Below are experts of layer 3 (counted from 0) of a mixture-of-experts language model. Rows are named up (a neuron's input weights, with its number) and show model dimensions 0-127. Each number is 500 + 25 x the weight over its row's rms, rounded and kept within 0 to 999. Numbers have three digits each.
Before each expert's rows: "comes after" lists some tokens at least twice as common just before its tokens as in all text. This comes from a sample of Wikipedia text that the model never trained on. Tokens count by the router's weight.

# expert 24
comes after: "\n\n", "\n", ".", ",", "On", " On"
up0:480515528500507496494498537517472555503489449494507516522499425485478482476489483468465505536533504507441530513523527476505520516518496453503496509514471489496495511508536493531600517529484518541476481484543491479500491467483511511533485514480522471500472463512477508488508517469531528530522476469499513502511504539516515505490484517537521517534490508497460488479515529477538468505506
up1:514470523540497518503467519491497514510472482496503532517489530511444521509522497482533452500489545481508532490516529517462481545467518453533486490523547494519516470513506520543508496491513521511529505438498518519499496485513477493521514496490472506480448478459508484516515515521502493484448513509479457452500510509495486529461478474510461461479535460531463501473507498478517506446458
up2:502522516481530470478469480477491505513471546520491535499491511492534542467556554499505548459451493540492457490503502518505496505508545491492521537458497515493494526497512521510489510486530448492527512519525466510440491473496512487482517456528512512514496556532477526498534462535524517468477455482499492526472505476517511514517541515465496487528502490482488516498475495535531501464503
up3:522516481543483494507539538550536499491486496569533492530508483477473509476492490533465486496498481491469503508458491449463545468485475486503470503542500477483496527457464491506498531498482487503475499534492495483508535504512532464502487481507526484478475487473506499516512495501508495463503462454497530531461477536443494500524551528506480532504537530454514478516510503505456499485469
up4:509490517498559504469523515510540487495484518476456494483536465459474478554509485510523487528524542473482462512536526506495483487493465473474471471480515491518488525515478505489497494524501471546527503505504500496500484503506520483452501473501480498505470485503509526545480534474467511470446525486513520496531485478587530486556522489533497471505528467517494519508452487491481517469506
up5:471511457521480491489518562508498485496490471506439474495440499485496543484517509491503476447521517514449503492525459461477456494477508518500491526498502517509521514534531488467497486470514476502500509462486523495478485523507470478513497511505503525450518464499528454465535494505504495496501525508545478494550512479540466524515522512451527535519493444481537498523512482494492508472534
up6:505454549504463498444511452492518517442446534468492495490539508504482477482525451519517514498499528470514510516479476468494543498481526493501487485510510526506509518452521482473511533517539476489487511541534528504525527484513554505533478486474503510501502520517517537473492475516486492466447457486500495505536508471504500509523475491532486489474461492487508482467486537559491479499488

# expert 13
comes after: "\n", "| ", "\n\n", " |", " ===", "|"
up0:502499531517511477537531480506541548535489456482482480501536510495535534523480508494467598525526501478447524527505495516505515555542466500510471480484463524483548477510488479527522509510471516504529494531490490549503463476497506471489493508506475497512502522490487508475491528460503500491530494459465497527499479489502496464516505521520492501552524472500493551522504533508490520509482
up1:479517477491547517534546471482524497531487507501503492494534572447503513507475459531529536462496518529512522516514431542512478467508500548502507523527468479469480500506502516472513502478531548517486490504508504525512478494471495486499498513481530501527506528531482493483453503461473462489441503497479509493529446509539499491470480552524516513501503489493514544507480496478502505490490
up2:470474522493491525479486516492524533510469541471525522543506505464482525522485468527444478499543519453482506514516495505504502483465549507466473492496482446537518499489480490530480528512501466510485460483468500514484496532478498542497538511478467469477505519478455509485493546460488546507521508551560503512491477474550501465508505491504502486456503509518496511513529470529476509481499
up3:510499462481472465493516519517520520487498445521472515535466458489452473513538515538485483486484493506476461499482523577488520501487493513520476507532535516551478467491473513512512506474509505535536524522505514486497502479510509492510482466534518553463507487521504546510534505479518506460472496470465509510461550496455475497489466506487507467482503477503553503514483523536500488537508
up4:510516488519501510422462530506518507528497482492522527487477546471496488518497474474508501517454507500492482515518486465523530549457463497488500492552495497478505514496513516492509530443508496540511510520503436522530507457533532487525496514492449490461455524495501498458554490531492483543523501500520501483490491481462489537493486523493507520526537507531506462523513549485506507480492
up5:506497521563472506507509488462526494515473511473501543469493497530476557497467468501470510437510499506533485507503490476524474515472508525533482467547486508516539545479557503489499485507498479493489480473542540534458500502499486531511468479523522460495484519494481509480546494497532493480494499472534510488505512524503553451509519498519464539512508482515490528522492470486479489528448
up6:539481496523525482505506499518493494503511441476487480490544541509467513513530478510539542537532542461505506507447510473485501493487507555540491451505475522502529462472511492487510461498474470487490457500497485480525533517500487498550544543462518532490504503506522517459486528485496504497541506473485489524490517506485505511480529496486517503483442434465493521470494484532502475510504

# expert 32
comes after: " | ", " (", ", ", " =", "; ", " "
up0:515521508526515474517528515492575460475462465466530511530523521515487487530517520495497497509515469500480506563491457459491479509510473511484529496501496513536492460487541501521499478528544494482508459477497470500495494493524478526495508536504473490468533542505501484544530521475463455537514464469517481505529553507500500512526480459473500488489539504517477482513512479539513538515466
up1:496533489515513491501473520547491511537479528540498481517505503484557480516533526512509537527502506469492567503497492493562519489501519497525491470513495462484470445475456478508482509580472495493526512493477520481502532490542485543481528506478455512503510494496468506473505514508476522517525522508482500514435498522503528521507525520504507518498532519465525518529519471503522535532468
up2:521526546454481447517472508476499530529497516486554459513508490477485483503477494511498487524500473503515522498484497488480521534489466515548520518454491490548483451510518465515515489508513525530512484534556483512520552503520524508459513521438461495501517464464500483464557533515503495488525473501488486512499490471510477512479500506504475479572516504530501513481464516491505479492498
up3:521491473507476532453471499568513509474535471510504518495485485484535503435521513510496535474534479504508495510483483495487476472566482465497505469508477476470544496529482504458495543511515479468530492491488481515491528525516511488520499475528511489456473514459473525515496505498513492476482476561445504497504518478554530490514479536478492519479520514546475492485513526477496538478511
up4:482497526506509488541496502511466473540441490498497481501508496459530477538497518514503480541530496480532488483472536492454499514494440479530544503535487497537484483546485503509521455512511490530459501510492489511520508460523466518533521492500466517502483463530471499474483528474459506462461494458462547489475490476502514464470501482494521486510546527533468486477457494509467491495507
up5:495552501468563511498512466536534486468454491541547455498478491486496471509486517498499514440516496458491549472505491534506511480499466518522497494504547511503535505529528507517490522470499508519473517475498488546495514537525483494469494487464473529503477512477490507537508482553526463511507467508508442473474485477497483454520491490489490480491522481454471479478515473463512491503494
up6:461523486484451537520491495494496525514489508519486475493502553503544478489556488488499466497456470506496539515495503493510519491464484520480477492539437512523475496449521496455520518516515498538507476522481464501543509490524486525494467480505527510479475484500484483523479483469494507482496511473500524493464505471519449526489460498498579498474468462479558486501542486500512480514516

# expert 46
comes after: " in ", " In ", "In ", "- ", " | ", " to "
up0:507468505497507522466507497498476509463484492496514464444511505512546533542518472500494511498524509448477503491529524505488551506552526475460515530517522510487499507498487489511469478486466542520489526521537526477495510493514457492513491527495470528467557438462485492502465522500502518503504515507494506527497455549486498513513455501433518496478489485504513487504442493462535528520510
up1:482497467515490508535530491466492529544514484491481500504495475523450441454493542492487488519492499521552457500574502472502521490485552523479509489478528490502524525532466509513524499531517458493491508449501531556467505452472499518510528514499526486508478464466512505519484473476485486484488510487516501494484499450481488507447524529549498469510526513497512487497528506476478473497494
up2:528497490487478525531524514492535503503516497508466490523542518461500530508532513488542496472495504512500519461488487492526478445487511499482495466447528501468477473471487471538540500528526526515514501515490526501503501520502484499536550500509474508503552500507448475517532527520450507457521461525504520468446499499489500551459505468516494495495494474468482566535505507540492498475526
up3:481485504484435499479492477469499503509475573465507488527490497535474529542515518514488482491480490480465502535487554414484478512493478530493447486462513477499502493514500471494504505477526482512507499479510486537472501495528492497513505497479488514488452493492486510499544487508504536563479491526505505523489500494496506473482478456498484444562482482492503499483518507504460525462544
up4:491470447503445477499506508467515539472523481453490530471484532543483519513502569483531496462486453526531517524488445468486517503509478521520503480494488490499498530493468502489548507478501494494511465523452523494507488483488494505495506456496476468488487445493535487515494505491488472516521521490505548466487544549526489512526491527534507478508458504525486534519479493500481488543509
up5:484516531544507546505494535529508495491531477511496543498530504472508528508523530536484517494473495520465495512501478492513495500501515451530476527535471493444480463544517520495481507520475465483545475498526459491493508473471495428515471501476529485547537494500482502522506504486525485435503508500497499506493494513502492477494489552513463487481554535566515473491473526489476494509495
up6:539516527517496476501489510518501488531535478444521557461510498512528484448492452492532522525494511507464503516516475502534448538529467478522484464506509495461449492511498463526516498492502530503453483551481504490475467463552485538487547470538506508482509496510519509506485543482490502472539487505480468529507505496479510483483475517519496468500495502510486489485476501547543477477509

# expert 59
comes after: " |", " |  |", "\n", "\n\n", " |  |  |", "% |"
up0:506529496488475476480465492519509510481545500481490518484498507509549463446533503478502499510528509465507510501490526488543529551478474534486507486486510546501516512527517498481470512485558482518469500534509512503521501500543550512524529515496502498486455484521511513491501442528498458494516484548491512496479494504477515518499525504510530534509535530427507451481474463449525459503493
up1:432516587499494420472472491451469464454499488485513505486468483472493475478510499527498486466486486517488510510503482504466445499482489482523531507504488520497484519529468495514497532477533503504513498435504501459500472513513486507472549477493495514526484500535508517487512477524463511493475478495533527474533484501518501504511483500508526497499536483474482450473497525489453497503476
up2:493496516515497485534523498494450471500497459518475526474524472455476515530439518461470511537573483509491515503549469472470482489517558520480543451499536507491499492510539500476547525507494479535492504489496472470504479478504517515498542476484502512496473494489523545462522470503528480518528489490544496543527520490527500524485523453515509511484518498493500505531481495508533507523513
up3:544446496540536480488532494527482519503551467498480554513468513497498509498507461459510495534539504496523472529494524467488458505527519463558506506530482491509537530506467504474458476484527472516506546483486479519476534494527552484496477547474485494499502486491492488518487514495501516502534497536518497468488512513521464473472471483474546493491509510487473493477505536467552498517522
up4:543497485493560489514496501486464509491503468493496503471513475510520481534499482520502502490473505475489490480535480476537517465467566528498498520456497494493501503506477536482466501494551498493469528495479505521507510562472507513443541489529521474499471485497481543501504523483483500481550496544512478455436475535510521480470479499431503492516490533488506506474517539480496487472497
up5:488517471481496483503504487442498460508491538480485520459469524511487513536507531484468521519542503434496518530528490483478538511478544525481515497461493491501495540476510485494501499480491531518523481474471451543551530510524484486525457532481543502517529494500464478537491530490468514497497493509482525482530507490507475534506468470517499491495476496517504504553488473567512524504545
up6:480474493513480471482529471523530552478512508512511483487519520504501495511532473529453523524515485471502472455477483533483459539505509512524529517484515514477524516476478499459472520451466483524477507528494486519476521513536486527489496540523506525516536524510529492537472518497523563516484477500516533459482470482461479471548456529518505494509468500544516526494481546534511491480472

# expert 21
comes after: " |", " =", " |  |", "|---|---|---|---|---|", "==See also==", ") |"
up0:488460508516501471514522496523490520492494469464502552548487572506499526451489505464450520548514477498466504501491488507486521513511520454525497501479485545492492503482507476524506493490550508515466493519515515506559515488519552519504532494510488489463518513479494504509520497489481457473512459521485533538505508504513531482464489534454515499498471539486516517471444509462518530468477
up1:468462497483554470521462486484471501493452492531471527502523481503507477498514523516490499526480487468499512493548522531492498534488564491448525489516503529496531502497491540510480535514462543549498470473491469487500529507484513501495471454517501483505493505466498440535526507520493463472470529550530490503478485487546515503534478465496466501537537517500483474479495518470510485514522
up2:458564478537485501470454523537501553492497509469525564531477514514532429528533504481497494484473528469464559511486487513517525510489480500485499481451481485501508500493486509510465484482539480508521512484471508555505460514528492501513504511532517515534497503507533453536498538521519522494495479498490488527493512491489484495512501473517504496465502517516515480477461484519472510442513
up3:545544518496468470491548475512520485510549505464488516500451496514490498476548513526475530463461478511482496470499513494486465479520485524496502507474493456521516468510498522518543480499541535506449520492524531537551498515508530512504503464527476491519495493495469514550477448480533494480483463510476493549518465495467515500521529480460516526536466478486472481505505499478498521519496
up4:485506501479500503493516517485482515507506526490516486529505458533496509510435504485505503489476537511512511518496472532529518472495546495472513484505519473480477507506474472481506518473542483475514525460487455476509518471485529521511525484497491468458529540495532515445491487532521528499448515467536478556499499563487508502451544473469477528508512519554477469494513527479474483507540
up5:524538467498504464497522522507483523550520498514503466515490532470541497525512477499511507505497483490500472513496523453500550472574485530501484507499496461508481536495484552454464500475496523540440531483468490486505525519491505498532516508514567478498499523519492520498489463461493467500517503521490497541530496502462498453515500504543527507511512466459499483468531518508497487520458
up6:515498509455492536465467502465481542499480494488503519501486516516438494516490486510482485527524534510519483489536478487485479490511579511516477527509535491494474485456493522495478537487464482506491463477520494511505495479448507496526505514497469516502472517510462425468498461483509491486495528500466464570546486479468480508568530474496480518504498475503496512516504502538488487500498